config.toml
d_shared_expert = 0
moe_layers = [2, 3, 4, 5, 6, 7, 8, 9, 10, 11, 12, 13, 14, 15, 16, 17, 18]
router_score = "softmax"
Below are experts of layer 14 (counted from 0) of a mixture-of-experts language model. Rows are named router (the router's row for the expert), gate (a neuron's input weights, with its number), up (a neuron's input weights, with its number) and show model dimensions 0-191. Each number is 50 + 10 x the weight over its row's rms, rounded and kept within 0 to 99.
After each expert's rows: "comes after" lists some tokens at least twice as common just before its tokens as in all text. This comes from a sample of Wikipedia text that the model never trained on. Tokens count by the router's weight.

# expert 24
router:58 45 48 46 69 32 38 62 65 65 36 60 68 43 43 58 48 50 43 62 15 59 61 60 48 51 35 49 39 53 44 54 41 56 64 55 68 52 63 47 57 56 52 62 55 56 46 46 42 49 42 55 61 56 50 60 38 56 41 64 45 49 49 33 55 69 53 41 41 45 70 39 41 40 50 57 47 57 55 57 36 37 63 44 48 42 41 43 51 54 53 60 52 37 50 62 73 37 73 51 46 68 58 36 47 70 47 59 50 61 30 51 57 55 62 39 57 76 49 42 48 47 52 41 65 46 52 48 56 54 55 31 44 46 42 43 43 41 50 52 45 36 52 48 42 61 49 56 32 31 61 65 56 51 36 49 47 40 70 47 47 54 65 45 65 61 46 48 58 46 33 55 42 51 39 46 60 41 35 52 60 53 55 70 56 50 37 54 48 61 58 49
gate0:66 30 51 49 60 43 69 55 22 54 36 48 40 53 42 48 50 68 46 54 47 43 68 67 61 56 53 45 43 46 42 54 59 32 57 46 56 45 49 57 41 66 47 40 50 47 33 41 47 51 77 52 50 50 48 47 49 64 53 48 46 44 56 52 44 83 59 37 52 51 51 56 44 68 50 51 41 56 58 50 44 47 48 33 51 57 63 40 45 46 43 43 59 56 57 64 47 57 52 38 51 41 43 59 32 40 66 74 50 58 51 37 34 63 56 36 59 51 59 68 50 55 47 37 52 44 58 57 47 47 63 54 50 42 58 43 45 46 58 42 56 43 53 44 46 74 56 50 67 47 24 37 50 60 60 67 54 40 58 40 70 61 47 62 34 31 34 59 45 50 51 56 44 32 44 47 45 50 40 61 48 42 58 58 68 52 55 36 49 59 44 47
up0:60 38 49 28 64 39 57 61 33 69 46 46 37 52 28 43 44 59 43 36 52 45 70 53 65 55 43 50 49 46 44 56 44 40 47 56 62 52 39 55 34 55 37 43 54 49 31 40 43 49 67 52 55 50 65 64 58 52 52 45 52 39 48 42 40 65 58 59 40 52 47 59 49 54 54 38 39 70 61 47 47 47 54 41 43 43 74 50 41 55 32 47 56 49 62 62 54 62 71 36 51 43 48 56 51 46 61 73 54 65 60 36 38 69 58 50 63 57 47 65 49 70 47 51 45 52 54 51 38 49 51 43 48 46 52 59 50 43 53 57 54 41 50 49 40 86 56 52 56 24 35 49 59 48 42 52 53 45 60 42 61 44 55 64 42 35 48 50 62 59 44 46 39 33 43 44 38 39 54 52 51 37 55 58 64 51 66 47 57 57 31 54
comes after: "1", " G", " Ch", " g", " St", " ch"

# expert 0
router:54 33 50 44 51 43 37 74 57 54 51 55 44 39 44 64 54 53 42 54 42 59 51 63 59 45 41 50 45 54 63 50 42 46 49 60 62 37 57 32 57 63 58 66 61 43 45 34 59 56 45 44 56 60 44 73 59 47 57 56 39 33 45 57 55 60 58 46 44 59 59 42 45 57 34 34 39 54 51 77 35 31 62 39 53 47 33 38 55 49 49 61 59 48 59 49 65 46 65 42 63 49 58 46 50 60 40 58 44 57 31 64 44 50 52 39 70 62 59 59 40 42 53 34 50 37 54 52 63 72 67 40 37 46 46 50 50 46 53 46 33 40 38 51 43 49 43 56 52 42 55 68 52 59 45 43 40 41 58 39 33 45 54 54 65 65 40 44 55 60 46 46 40 52 67 44 50 43 38 39 77 37 44 52 50 32 48 63 34 60 55 48
gate0:69 35 55 60 66 51 48 58 53 49 59 49 51 49 30 49 51 48 50 64 55 37 27 39 48 38 45 68 45 58 50 52 64 67 45 55 54 53 66 38 67 47 53 53 63 41 40 50 50 60 49 53 67 45 63 54 28 43 43 61 37 51 55 40 53 34 68 55 56 51 47 43 45 55 36 57 53 55 66 76 50 53 46 53 46 42 48 63 43 60 67 63 47 42 50 45 59 28 54 59 54 34 47 38 67 33 39 33 38 53 42 52 62 46 53 38 37 64 39 40 50 64 60 57 53 43 54 56 43 59 58 38 42 24 49 49 42 48 45 59 50 39 34 54 27 47 37 37 50 38 50 47 45 51 46 52 48 55 40 45 50 47 46 33 52 53 66 35 44 37 47 35 64 32 56 60 47 29 65 41 60 38 48 52 54 56 50 67 55 46 55 57
up0:68 51 61 57 54 29 48 69 63 54 57 46 41 42 39 46 50 44 58 45 42 45 44 51 51 41 49 61 49 56 61 36 58 60 51 56 40 55 54 39 58 31 38 40 50 40 48 49 34 61 50 48 44 57 48 57 33 48 49 51 24 49 64 41 44 39 54 55 55 46 51 47 45 50 47 41 56 54 53 71 50 65 41 71 55 48 53 73 39 51 50 55 52 29 64 56 60 34 46 56 30 46 56 46 58 44 40 35 39 52 53 35 60 50 44 43 52 58 47 40 43 51 38 50 50 48 27 55 47 56 58 47 38 35 49 40 43 54 66 61 56 53 35 51 37 42 38 40 62 48 70 51 43 40 45 42 61 68 43 52 62 34 39 39 48 26 67 44 42 54 47 62 64 51 58 52 53 52 70 37 72 46 31 42 57 54 31 65 60 39 59 39
comes after: "2", " of", " in", " to", " on", " at"

# expert 15
router:51 43 47 39 38 38 36 63 68 54 43 65 61 54 43 47 48 31 33 59 41 50 58 56 61 48 31 41 30 51 52 69 34 32 60 58 54 41 64 47 53 50 68 63 61 55 38 44 59 57 57 48 60 67 36 57 63 66 62 55 50 44 51 46 58 57 51 28 49 54 57 46 34 38 42 44 52 54 38 59 46 46 57 57 50 40 63 40 46 57 56 72 43 36 75 61 73 51 57 60 57 38 53 51 68 56 42 65 46 57 48 56 67 62 49 41 74 59 59 43 48 43 59 52 62 34 62 60 46 61 62 50 51 30 43 40 44 46 42 54 38 48 43 37 57 56 41 53 49 43 56 60 52 51 38 51 39 40 53 51 43 69 64 48 54 65 37 52 59 54 51 46 34 43 57 65 64 43 39 39 55 44 41 55 55 46 41 57 47 61 45 46
gate0:66 57 69 39 53 63 39 43 54 68 63 49 39 60 60 52 43 39 47 37 30 49 56 58 58 33 45 56 48 59 58 35 77 33 39 39 64 36 40 42 72 65 43 46 44 55 60 49 54 52 43 45 37 54 57 53 49 44 43 60 41 32 44 44 42 52 45 31 48 60 49 49 51 37 47 50 41 43 45 67 54 47 64 58 40 51 53 54 43 46 42 64 56 50 54 45 54 57 49 58 34 61 60 54 51 47 44 50 26 45 70 48 45 63 36 45 43 63 35 30 52 55 38 46 66 41 57 56 44 49 57 40 48 48 56 35 59 49 37 54 28 35 43 38 59 55 36 46 32 41 74 44 34 59 57 59 42 59 61 54 56 45 58 37 50 55 42 55 45 60 42 48 46 31 51 65 48 31 50 37 54 54 61 56 43 50 34 50 51 66 52 60
up0:67 53 54 39 50 55 36 44 56 71 50 53 46 51 52 56 44 43 46 37 48 50 53 58 60 36 33 50 51 59 57 43 63 39 38 43 61 38 51 51 72 61 41 41 48 58 63 43 56 59 38 45 40 52 58 57 43 60 50 55 43 38 38 37 40 53 51 38 38 56 51 39 44 43 35 54 39 50 54 68 62 57 65 48 44 47 59 59 45 47 45 74 64 50 57 51 49 49 56 52 41 57 62 61 56 48 36 52 38 41 71 54 38 67 41 56 46 63 41 37 63 45 45 45 70 45 54 45 46 50 71 40 49 48 54 39 56 53 36 35 40 30 40 50 50 55 32 41 32 45 74 57 28 53 58 57 36 53 67 52 52 39 55 45 44 50 44 58 48 55 41 50 47 24 58 69 50 32 50 52 58 53 64 60 48 48 40 52 43 87 47 59
comes after: " ", " (", ",", " in", " a", " In"

# expert 9
router:65 54 58 49 51 47 46 59 55 49 33 55 66 56 46 63 52 38 42 54 44 67 58 70 49 38 43 57 57 56 37 57 38 36 59 48 60 35 49 49 56 54 58 77 57 55 44 43 43 69 48 42 50 59 39 76 60 46 50 41 45 59 47 39 48 57 54 36 49 49 64 40 30 37 30 37 27 50 47 52 45 30 70 44 43 53 43 49 49 53 55 59 68 34 57 49 49 41 57 35 52 54 72 41 54 67 51 58 38 48 35 51 45 49 54 46 50 68 71 48 52 60 53 49 58 42 52 61 43 60 53 39 42 43 33 36 39 35 55 57 55 35 46 53 56 54 46 62 59 38 57 65 59 54 35 43 41 41 71 45 42 56 51 42 62 54 44 35 51 56 48 33 42 45 56 48 58 50 41 49 69 48 42 56 66 30 42 57 45 37 51 52
gate0:48 53 59 37 39 47 34 50 56 53 42 51 53 48 43 51 43 49 48 70 48 48 26 57 42 61 44 56 55 52 49 46 36 41 40 61 56 22 57 56 59 47 61 66 44 49 56 48 50 48 46 46 74 45 64 48 62 43 49 57 58 54 64 51 63 49 53 60 37 55 61 47 57 42 33 65 44 50 57 59 29 26 42 40 77 45 67 42 49 48 49 48 49 45 64 31 51 41 47 32 66 58 52 47 46 57 55 52 52 61 43 48 60 33 49 28 54 55 75 49 47 33 37 43 56 52 45 65 37 38 51 47 48 60 44 69 61 43 58 45 63 33 48 53 23 29 52 54 49 43 53 54 38 60 66 45 66 51 39 54 67 50 40 65 50 44 44 49 47 42 54 48 42 49 58 59 61 46 59 63 49 63 62 52 40 66 44 55 39 46 41 52
up0:50 49 42 31 44 56 31 62 63 49 50 52 43 43 37 58 40 46 48 63 55 56 58 54 35 62 36 56 55 49 59 42 39 49 44 57 54 34 49 47 56 39 55 52 43 49 48 47 50 58 53 50 61 52 61 54 53 37 53 59 59 36 55 39 50 39 66 60 32 45 68 53 55 49 41 60 43 39 53 49 26 24 63 43 70 39 59 48 45 45 36 59 60 48 59 31 53 42 56 40 52 56 55 48 47 46 68 56 49 61 34 53 52 50 30 27 46 43 80 45 65 31 47 51 54 48 44 70 70 36 52 49 47 58 45 69 61 51 52 42 55 53 58 50 35 50 49 47 50 32 61 52 51 56 56 49 61 58 35 56 74 47 51 69 56 34 34 41 37 39 54 52 44 44 53 46 73 47 55 54 51 56 61 54 31 54 40 59 41 38 42 55
comes after: " |", " H", " L", " N", " the", " \""

# expert 16
router:56 45 56 46 52 43 41 59 62 51 43 76 60 38 47 47 45 41 46 52 50 69 45 62 60 51 43 56 39 51 31 69 38 46 60 61 55 45 50 51 46 59 57 62 48 57 46 46 53 51 48 44 60 51 43 57 63 64 61 52 43 55 39 50 52 49 51 36 32 46 62 51 42 47 36 50 33 54 46 57 42 36 56 47 61 45 47 48 52 57 54 56 45 44 51 68 69 43 59 60 50 41 61 43 69 60 37 56 42 54 41 65 54 40 53 26 64 62 56 49 57 43 53 47 67 43 61 54 49 66 74 35 34 39 46 37 31 49 59 51 45 47 47 27 48 62 42 64 57 34 57 65 44 73 52 57 56 42 76 35 49 52 60 49 56 56 25 53 70 53 44 45 50 51 48 60 76 46 28 49 60 49 44 63 52 48 42 55 40 50 61 58
gate0:40 67 46 50 47 41 62 47 38 59 53 60 52 46 42 33 40 33 61 37 45 70 58 49 41 53 50 30 59 45 55 79 46 64 67 38 49 38 42 40 44 64 58 63 53 42 51 55 37 55 70 63 55 35 45 36 45 44 55 54 53 69 19 57 41 71 46 48 65 44 59 54 45 45 27 55 45 51 57 60 55 38 32 26 52 54 47 46 47 39 58 55 63 44 67 55 55 45 51 63 52 41 62 56 41 58 46 54 59 41 50 53 48 47 45 41 41 60 62 52 47 68 35 63 51 46 48 39 35 45 56 57 50 57 56 58 33 60 42 66 37 52 45 51 36 42 47 58 28 41 48 48 54 38 54 42 59 40 46 51 48 36 43 65 40 43 35 40 61 42 47 34 57 44 42 58 53 51 47 52 51 45 67 44 43 62 44 60 43 48 35 49
up0:60 54 47 48 47 39 41 50 37 45 54 57 53 62 59 49 42 32 55 30 45 82 59 37 49 49 33 38 65 48 46 60 40 73 66 55 57 55 51 38 39 57 60 55 41 41 58 57 40 52 64 52 51 57 50 42 40 56 61 55 56 70 28 56 44 63 58 47 56 54 42 63 33 41 21 62 40 54 71 59 49 45 55 35 33 51 46 48 56 40 50 60 57 44 67 61 46 42 58 47 61 52 49 43 63 72 51 54 66 40 45 60 45 50 53 46 40 59 54 52 44 69 54 50 39 50 46 40 32 60 53 68 44 47 68 37 47 59 28 61 41 65 50 52 41 46 59 60 41 44 49 48 26 41 46 51 65 37 47 52 50 48 47 64 53 41 49 47 47 47 44 44 52 47 48 63 54 68 44 49 45 44 60 51 65 69 59 70 41 48 45 54
comes after: " m", " M", " the", " p", " f", " his"

# expert 23
router:47 53 64 61 45 55 35 56 49 60 38 66 45 48 38 56 46 34 38 59 29 70 66 52 47 37 45 44 54 52 46 53 34 39 71 49 54 41 51 46 48 57 72 60 53 50 34 42 49 67 47 47 61 65 39 53 58 59 49 45 37 52 44 49 63 68 60 31 46 60 57 28 41 45 45 51 37 58 49 63 43 38 61 53 68 47 36 47 50 56 46 59 48 49 50 51 56 50 60 41 53 50 55 50 63 63 55 62 47 60 37 62 59 45 61 39 56 60 59 60 48 33 51 30 58 49 59 62 53 58 65 37 41 37 37 34 36 37 33 50 39 43 49 32 36 48 54 61 64 38 55 63 42 57 52 48 37 40 71 46 46 67 60 62 56 66 48 38 58 59 43 43 46 51 51 59 57 34 41 58 58 38 47 50 53 45 42 54 41 74 64 53
gate0:47 56 41 47 55 58 62 69 39 44 36 47 45 56 66 65 48 49 56 40 49 49 49 49 45 56 63 64 47 39 58 57 50 52 48 51 64 43 38 55 34 36 53 43 48 51 56 37 47 59 54 70 51 37 72 54 49 55 41 43 45 52 53 34 50 37 57 57 46 59 48 71 48 52 63 44 53 46 43 74 29 33 55 53 65 28 48 20 45 49 63 48 60 52 66 60 61 51 64 55 53 29 48 57 59 56 52 43 44 63 35 60 34 56 59 47 68 66 72 63 49 47 48 50 50 55 58 59 47 38 60 55 46 46 50 48 55 47 45 47 37 45 48 45 38 40 43 43 37 43 42 48 35 55 46 55 64 49 52 58 35 66 54 49 73 55 60 46 48 57 52 62 61 50 57 50 59 32 27 36 45 49 62 50 41 50 84 57 52 44 46 49
up0:49 67 43 49 44 62 59 55 51 50 47 68 38 51 60 72 48 48 58 44 56 47 54 50 54 46 57 78 32 49 57 58 41 57 29 52 75 40 42 49 27 41 44 38 31 46 40 50 49 34 49 59 50 30 48 49 35 52 43 54 57 67 31 34 45 52 45 27 50 59 37 62 67 52 38 31 41 57 53 59 60 41 55 60 67 34 56 24 39 64 42 53 42 42 68 63 63 36 51 47 52 44 46 55 51 55 49 53 49 52 54 42 48 57 61 39 51 57 59 51 40 43 46 46 58 47 62 60 53 33 72 53 47 47 61 48 46 60 50 45 38 68 56 42 42 44 45 36 42 54 48 48 43 46 47 45 52 48 45 54 38 53 61 50 59 40 45 44 48 52 60 52 43 56 61 61 80 47 32 43 40 62 44 45 36 48 70 48 54 57 49 46
comes after: " l", " ", "1", " r", " f", " cl"

# expert 10
router:59 46 50 51 55 32 39 63 52 50 49 56 58 48 54 50 42 30 32 49 41 58 54 44 54 43 39 53 50 50 34 62 42 50 55 53 56 42 52 48 57 53 57 83 52 62 39 45 62 59 39 43 63 66 52 48 38 48 57 51 44 56 40 48 61 63 60 25 56 41 54 40 28 22 38 50 38 47 48 56 44 46 57 53 53 50 41 39 45 53 51 70 58 47 52 54 65 32 53 53 65 41 65 34 64 48 43 54 38 64 32 59 62 56 54 45 48 65 63 40 49 55 53 46 62 45 65 52 45 57 49 39 24 35 46 31 53 43 49 49 52 42 51 42 44 61 32 54 46 40 50 70 48 54 39 40 52 34 57 55 51 56 52 40 72 60 38 45 63 61 35 30 35 44 50 54 61 45 36 43 67 44 52 57 47 41 62 47 43 49 60 48
gate0:48 60 55 47 53 41 57 36 49 50 48 50 62 41 52 46 36 41 53 57 57 65 42 44 48 42 41 51 49 55 31 62 49 58 39 52 57 56 38 60 51 48 73 53 30 49 54 63 55 37 58 60 66 50 42 28 62 40 46 51 33 54 50 57 31 52 31 52 48 38 41 51 50 49 70 46 68 54 48 46 47 60 62 37 48 54 60 47 72 31 60 53 48 47 44 40 59 57 59 53 40 40 38 51 65 35 46 50 63 50 48 52 38 54 54 57 40 51 56 46 58 58 56 49 68 61 52 55 55 34 49 62 30 41 66 48 41 42 50 39 48 47 81 40 42 64 41 40 74 51 52 53 57 50 36 65 66 35 44 29 40 53 41 45 57 46 43 63 42 55 32 45 40 61 41 51 47 50 54 51 56 20 47 48 66 53 66 42 54 51 64 47
up0:40 51 50 41 43 34 43 35 61 47 38 54 67 52 55 39 38 47 56 52 45 66 55 48 46 37 44 58 60 49 40 54 52 48 49 47 50 49 42 54 68 52 68 61 47 63 58 54 57 38 62 59 43 51 44 55 56 56 52 43 42 49 52 53 47 43 38 59 43 48 44 55 43 35 51 49 60 59 43 52 49 44 54 37 47 48 58 63 50 21 64 52 42 50 57 36 60 48 62 45 53 46 37 55 68 38 34 46 58 49 47 61 49 41 48 60 49 51 45 42 51 48 60 56 72 57 52 52 63 48 47 50 47 43 61 55 44 47 51 49 60 51 57 37 35 57 39 33 68 39 55 49 39 55 44 63 62 41 54 17 27 43 70 51 66 50 31 72 36 65 52 46 35 65 40 57 46 49 59 56 52 10 37 54 69 44 69 42 54 50 63 49
comes after: " ", "-", " (", " the", "==", " M"

# expert 19
router:55 53 50 37 59 36 41 59 62 70 38 57 58 58 54 57 44 39 49 59 35 64 61 66 48 46 47 62 21 50 44 60 46 39 51 60 72 66 64 48 46 78 48 60 52 50 60 29 41 57 39 54 55 49 34 54 58 50 54 57 47 41 50 37 64 53 58 49 46 49 49 47 47 51 51 47 47 64 46 47 42 37 74 38 50 33 45 32 52 46 60 46 56 43 53 56 65 43 73 52 67 61 44 40 64 58 53 61 42 59 48 68 57 50 64 42 52 77 56 49 61 56 59 40 56 52 46 50 58 59 52 33 40 43 34 38 46 44 42 53 43 36 45 38 54 57 39 52 49 34 54 59 56 60 48 57 47 37 62 39 49 58 55 45 68 52 47 41 61 55 42 43 49 49 47 60 58 37 43 46 57 51 49 64 65 39 49 66 31 73 52 46
gate0:36 44 49 35 46 56 26 51 58 33 55 59 40 53 57 61 55 58 40 74 67 48 47 42 48 48 52 50 57 37 41 43 57 46 50 47 52 61 46 53 48 42 48 46 37 44 52 55 49 49 51 35 42 51 39 71 49 53 44 48 55 59 60 48 79 62 52 38 64 52 45 49 42 47 55 45 54 49 53 48 48 52 47 67 33 48 51 36 53 62 49 35 48 47 42 34 35 56 55 55 50 45 56 54 40 42 35 59 53 50 52 36 30 64 79 36 44 59 45 53 51 37 61 49 58 37 54 55 56 51 52 56 43 59 61 70 52 46 38 61 35 51 34 51 65 52 57 40 56 62 48 58 50 70 47 63 30 49 42 46 35 79 53 65 49 50 57 45 59 66 43 64 42 48 50 43 53 69 34 48 52 33 29 61 54 27 41 64 46 52 64 54
up0:38 53 43 36 45 45 42 57 53 50 48 51 47 53 58 59 47 54 42 73 51 47 55 42 62 47 47 54 61 37 42 37 51 64 51 51 40 41 52 49 52 42 48 41 39 41 53 54 54 44 52 40 44 61 50 64 47 55 49 56 60 65 57 40 79 57 59 46 65 42 58 33 47 55 66 42 60 46 63 46 54 45 54 61 39 41 49 31 49 51 45 42 49 54 47 38 49 51 49 52 37 50 62 54 42 57 49 50 49 46 47 43 34 51 80 55 25 68 45 48 52 49 58 33 59 37 58 61 57 52 45 72 48 58 56 75 64 48 47 72 38 45 38 41 68 46 52 47 50 56 52 56 35 80 51 66 36 48 54 47 42 68 45 60 49 38 60 53 40 69 47 70 57 49 36 44 58 55 41 65 53 27 30 50 56 38 33 54 48 66 46 43
comes after: " B", " b", "ar", "b", "ag", "B"

# expert 11
router:48 38 54 48 40 38 43 51 65 57 24 53 49 56 62 46 54 57 39 60 48 54 63 69 53 43 48 79 40 43 49 55 39 43 64 53 62 55 57 56 56 59 64 53 68 60 28 41 47 58 35 43 56 41 40 42 59 45 49 54 48 42 48 44 65 61 63 49 41 55 49 41 29 50 34 37 32 67 42 63 46 34 54 50 66 43 40 40 57 58 55 60 47 29 53 50 65 41 50 42 56 53 53 47 53 71 48 71 26 54 50 48 58 61 57 43 55 62 53 54 34 45 50 34 47 55 59 56 44 61 67 39 40 48 44 41 35 50 50 53 41 44 55 50 41 58 46 57 40 48 58 66 52 67 42 56 33 43 60 44 38 54 73 46 53 64 49 53 59 54 36 55 38 53 65 42 58 55 47 46 56 34 44 55 51 35 41 64 52 63 68 49
gate0:45 49 60 37 51 59 64 60 33 43 44 40 69 36 48 41 46 51 51 58 45 64 44 50 51 33 60 41 49 33 42 55 53 55 56 41 44 38 56 43 63 70 55 50 62 63 41 63 55 51 55 64 38 43 51 62 40 73 40 42 34 65 42 49 56 52 57 27 59 50 51 36 41 42 36 22 59 48 45 40 50 51 51 46 52 34 62 49 42 57 64 59 31 38 50 66 49 38 60 54 57 26 67 54 64 36 47 55 54 55 61 38 47 55 52 43 50 71 57 59 63 45 51 34 58 36 48 57 57 43 49 57 46 61 59 39 48 47 67 51 69 45 59 50 42 60 54 57 46 41 51 53 56 38 55 64 39 43 53 46 62 67 65 40 48 45 33 33 41 45 33 53 39 40 42 38 53 49 46 54 49 31 67 53 68 52 39 47 50 50 45 50
up0:33 55 66 32 39 42 65 49 39 43 44 36 60 37 45 50 44 44 40 58 38 56 34 46 47 36 55 44 42 43 34 57 52 49 55 65 46 37 47 39 70 69 47 47 63 64 41 62 40 52 57 62 36 44 53 55 48 68 43 34 35 54 44 32 42 50 57 21 50 52 52 39 34 34 44 29 48 44 38 42 48 67 43 54 44 38 63 54 51 59 66 55 47 39 51 70 50 54 64 74 55 40 56 56 72 36 49 59 53 47 62 46 46 46 62 37 48 64 51 53 64 46 49 50 49 49 49 57 62 41 43 50 44 54 59 48 51 46 69 55 60 43 59 46 48 67 58 64 47 52 49 56 63 40 55 43 32 50 45 54 47 62 64 42 56 46 46 36 51 29 41 51 36 35 36 38 41 49 52 53 35 39 63 45 57 48 47 48 63 47 37 55
comes after: " S", " s", "0", "S", "5", "3"

# expert 1
router:58 38 43 45 54 42 32 61 65 54 38 51 57 44 52 39 45 32 37 62 60 64 49 59 72 34 40 65 52 55 44 66 56 41 52 67 54 44 32 48 56 51 61 78 69 64 52 54 62 60 46 46 65 62 47 56 56 67 56 51 37 54 40 58 71 38 69 48 51 47 48 52 33 60 45 37 45 58 42 70 59 41 58 36 48 43 43 46 63 49 58 58 63 38 40 55 55 38 49 42 50 28 52 37 59 56 52 61 42 53 41 58 46 39 55 35 69 63 63 46 44 50 62 44 60 43 67 61 38 63 51 42 41 39 44 32 44 35 48 63 38 43 43 43 56 52 36 65 55 48 59 65 47 58 45 43 49 46 46 52 43 47 44 46 59 55 53 51 56 55 44 35 32 40 49 51 63 41 41 46 60 33 43 47 63 37 47 64 38 55 46 52
gate0:46 70 40 43 41 46 65 47 57 41 59 43 64 37 48 56 39 40 55 40 48 33 53 56 53 42 30 74 56 47 60 51 47 60 51 60 54 32 45 54 50 58 50 53 47 53 63 47 38 47 57 66 60 47 51 57 40 45 51 57 72 49 61 50 56 48 62 46 38 49 36 28 51 51 52 43 36 37 34 69 41 50 45 50 55 47 63 39 56 66 63 43 64 57 53 45 50 37 44 46 53 51 53 67 65 62 58 59 42 51 55 55 48 65 52 41 56 76 58 55 56 62 63 56 59 66 31 54 50 51 54 37 55 43 62 47 41 51 54 48 67 27 45 47 60 52 43 64 42 61 23 45 52 59 32 48 35 42 55 26 46 48 61 72 44 54 51 34 42 54 50 39 55 39 61 50 48 47 58 43 48 47 47 42 64 56 77 61 41 61 47 57
up0:45 64 53 45 34 54 67 60 45 57 49 48 65 44 54 60 40 47 50 23 42 45 49 44 36 44 45 51 52 50 71 43 50 48 50 51 55 39 35 49 56 63 46 52 47 56 60 36 45 58 57 57 53 52 50 47 39 41 45 47 47 52 41 53 37 47 40 49 46 47 41 28 53 42 51 48 29 30 42 66 47 42 47 53 72 45 52 42 57 71 53 39 66 45 49 50 41 40 46 39 59 43 64 61 57 72 52 69 32 51 38 66 44 58 47 57 53 69 55 50 47 61 53 58 66 61 36 41 51 61 47 48 60 43 56 41 33 50 53 40 56 30 45 42 51 46 41 67 37 63 30 41 53 60 32 49 45 41 63 32 46 54 59 56 38 55 57 58 32 57 56 52 64 40 65 57 58 39 63 45 57 37 41 58 61 62 66 58 37 77 54 56
comes after: "em", "0", "9", "m", "im", "ol"

# expert 17
router:61 46 64 61 48 37 53 66 59 57 45 51 57 47 42 67 42 43 42 51 40 54 62 61 54 45 41 52 45 48 41 63 35 47 53 58 63 36 69 43 62 49 61 65 62 50 39 32 56 59 37 40 50 53 38 66 63 46 67 52 38 56 49 34 54 50 61 46 40 52 77 47 37 42 37 37 53 46 53 47 38 37 59 50 37 54 50 35 53 59 59 57 48 38 64 45 46 42 62 38 61 55 65 50 64 55 43 55 45 56 28 61 56 62 43 40 59 64 63 46 41 43 50 40 54 60 51 71 41 61 57 50 47 41 36 41 57 34 47 71 41 47 49 53 52 62 39 63 49 55 49 66 51 53 39 44 32 52 63 56 49 57 67 46 62 60 49 47 56 58 35 43 50 47 52 54 56 50 32 39 63 41 46 67 73 30 48 69 43 67 59 54
gate0:59 44 50 61 45 63 52 50 47 48 57 56 46 48 49 47 55 55 42 59 49 53 44 53 46 52 68 51 47 47 56 58 45 44 62 53 53 70 70 45 49 46 57 53 49 52 63 69 55 53 50 49 35 56 45 48 49 58 54 43 49 65 45 56 63 54 64 35 64 36 36 52 54 41 51 43 41 37 46 53 53 45 47 48 38 37 50 46 43 43 41 61 41 51 50 34 44 32 50 36 72 56 41 49 59 52 41 40 42 49 43 59 48 64 33 25 29 53 67 52 30 55 41 55 38 48 35 63 39 55 48 31 52 48 45 56 51 61 57 50 45 39 25 42 60 47 40 69 43 60 35 50 60 50 45 51 58 45 56 57 21 58 31 45 64 55 44 36 38 47 55 45 58 69 17 40 66 56 60 51 64 70 61 48 57 45 48 52 51 34 69 65
up0:57 44 54 60 53 70 55 43 44 43 52 56 49 54 51 56 52 67 35 55 54 58 48 55 48 41 65 49 42 47 57 54 38 41 71 56 59 64 49 45 52 43 62 53 48 64 55 64 48 52 53 54 39 61 48 54 49 56 58 55 37 64 46 59 56 57 55 33 67 44 43 54 53 48 57 45 42 51 46 56 41 44 58 37 41 35 45 50 57 39 47 62 42 49 47 36 53 39 57 40 71 52 43 46 67 57 45 38 47 50 47 53 57 52 33 26 33 59 60 58 23 53 49 59 44 43 43 62 40 49 56 22 38 48 43 47 49 48 50 51 40 37 27 37 61 52 44 68 37 59 44 52 60 51 34 46 55 41 48 45 14 61 33 51 82 47 41 40 45 38 60 47 51 57 35 42 69 59 62 45 53 64 57 41 57 45 56 49 48 35 63 69
comes after: "2", "1", " ", "3", "4", "y"

# expert 18
router:43 43 74 49 61 39 43 56 57 65 43 70 57 44 37 58 39 47 54 47 56 56 49 69 68 54 43 54 42 54 38 51 54 37 58 56 59 69 70 45 64 53 50 59 66 56 33 35 42 39 49 50 62 59 42 54 50 55 50 63 52 46 47 29 68 73 47 39 48 57 63 38 32 44 48 51 54 63 47 56 49 38 71 33 48 44 43 52 56 47 60 52 52 41 54 51 69 54 69 49 60 51 51 33 49 57 52 64 48 47 51 53 61 63 63 38 53 66 55 42 47 44 52 41 67 45 55 54 45 62 57 40 57 46 47 34 51 38 47 48 46 37 48 43 57 45 49 72 36 46 46 69 61 54 47 39 39 38 66 39 41 47 56 42 66 50 37 56 60 46 30 42 55 45 53 59 49 47 32 55 64 46 54 62 54 40 51 71 31 60 66 43
gate0:41 24 54 58 66 56 57 54 53 54 51 44 61 63 46 38 58 47 48 47 53 42 41 54 63 58 69 37 36 33 40 50 55 33 59 52 49 50 35 62 63 61 56 42 40 61 48 67 47 62 54 52 64 53 45 60 64 70 50 58 47 49 29 51 60 54 47 38 54 44 50 51 65 59 52 73 39 53 39 52 65 59 52 25 48 44 49 67 48 42 46 55 41 54 63 47 48 54 46 35 46 29 40 41 42 62 45 66 68 47 49 59 39 45 47 49 46 50 46 41 40 47 57 57 65 26 54 64 33 54 54 45 49 60 53 26 44 48 73 67 48 67 45 48 44 47 42 56 68 63 67 49 43 37 42 55 45 52 40 47 44 34 43 59 35 46 68 45 48 38 56 34 66 47 38 50 50 41 49 54 45 42 55 38 56 39 59 48 52 49 43 47
up0:59 50 45 48 62 57 50 45 59 46 53 48 67 61 57 42 59 51 52 58 45 43 64 68 52 58 56 44 28 30 58 60 47 38 51 58 51 43 38 49 54 55 48 52 50 56 50 72 45 66 40 60 70 55 38 61 57 64 51 30 53 47 35 30 46 60 61 45 58 28 58 61 55 61 47 59 37 51 48 48 52 53 63 32 48 47 42 61 41 53 34 46 36 52 62 35 38 47 43 54 46 36 40 43 42 77 38 52 66 51 49 53 48 50 56 43 48 64 59 50 47 39 39 39 67 45 50 49 47 45 41 43 57 48 44 37 43 51 66 78 43 66 39 53 44 33 42 54 49 51 84 48 49 54 34 42 51 47 54 57 44 44 57 41 58 51 52 38 56 34 42 36 56 40 50 45 44 30 44 52 41 48 45 44 54 20 47 54 61 50 37 41
comes after: " G", " K", " J", "g", " g", " D"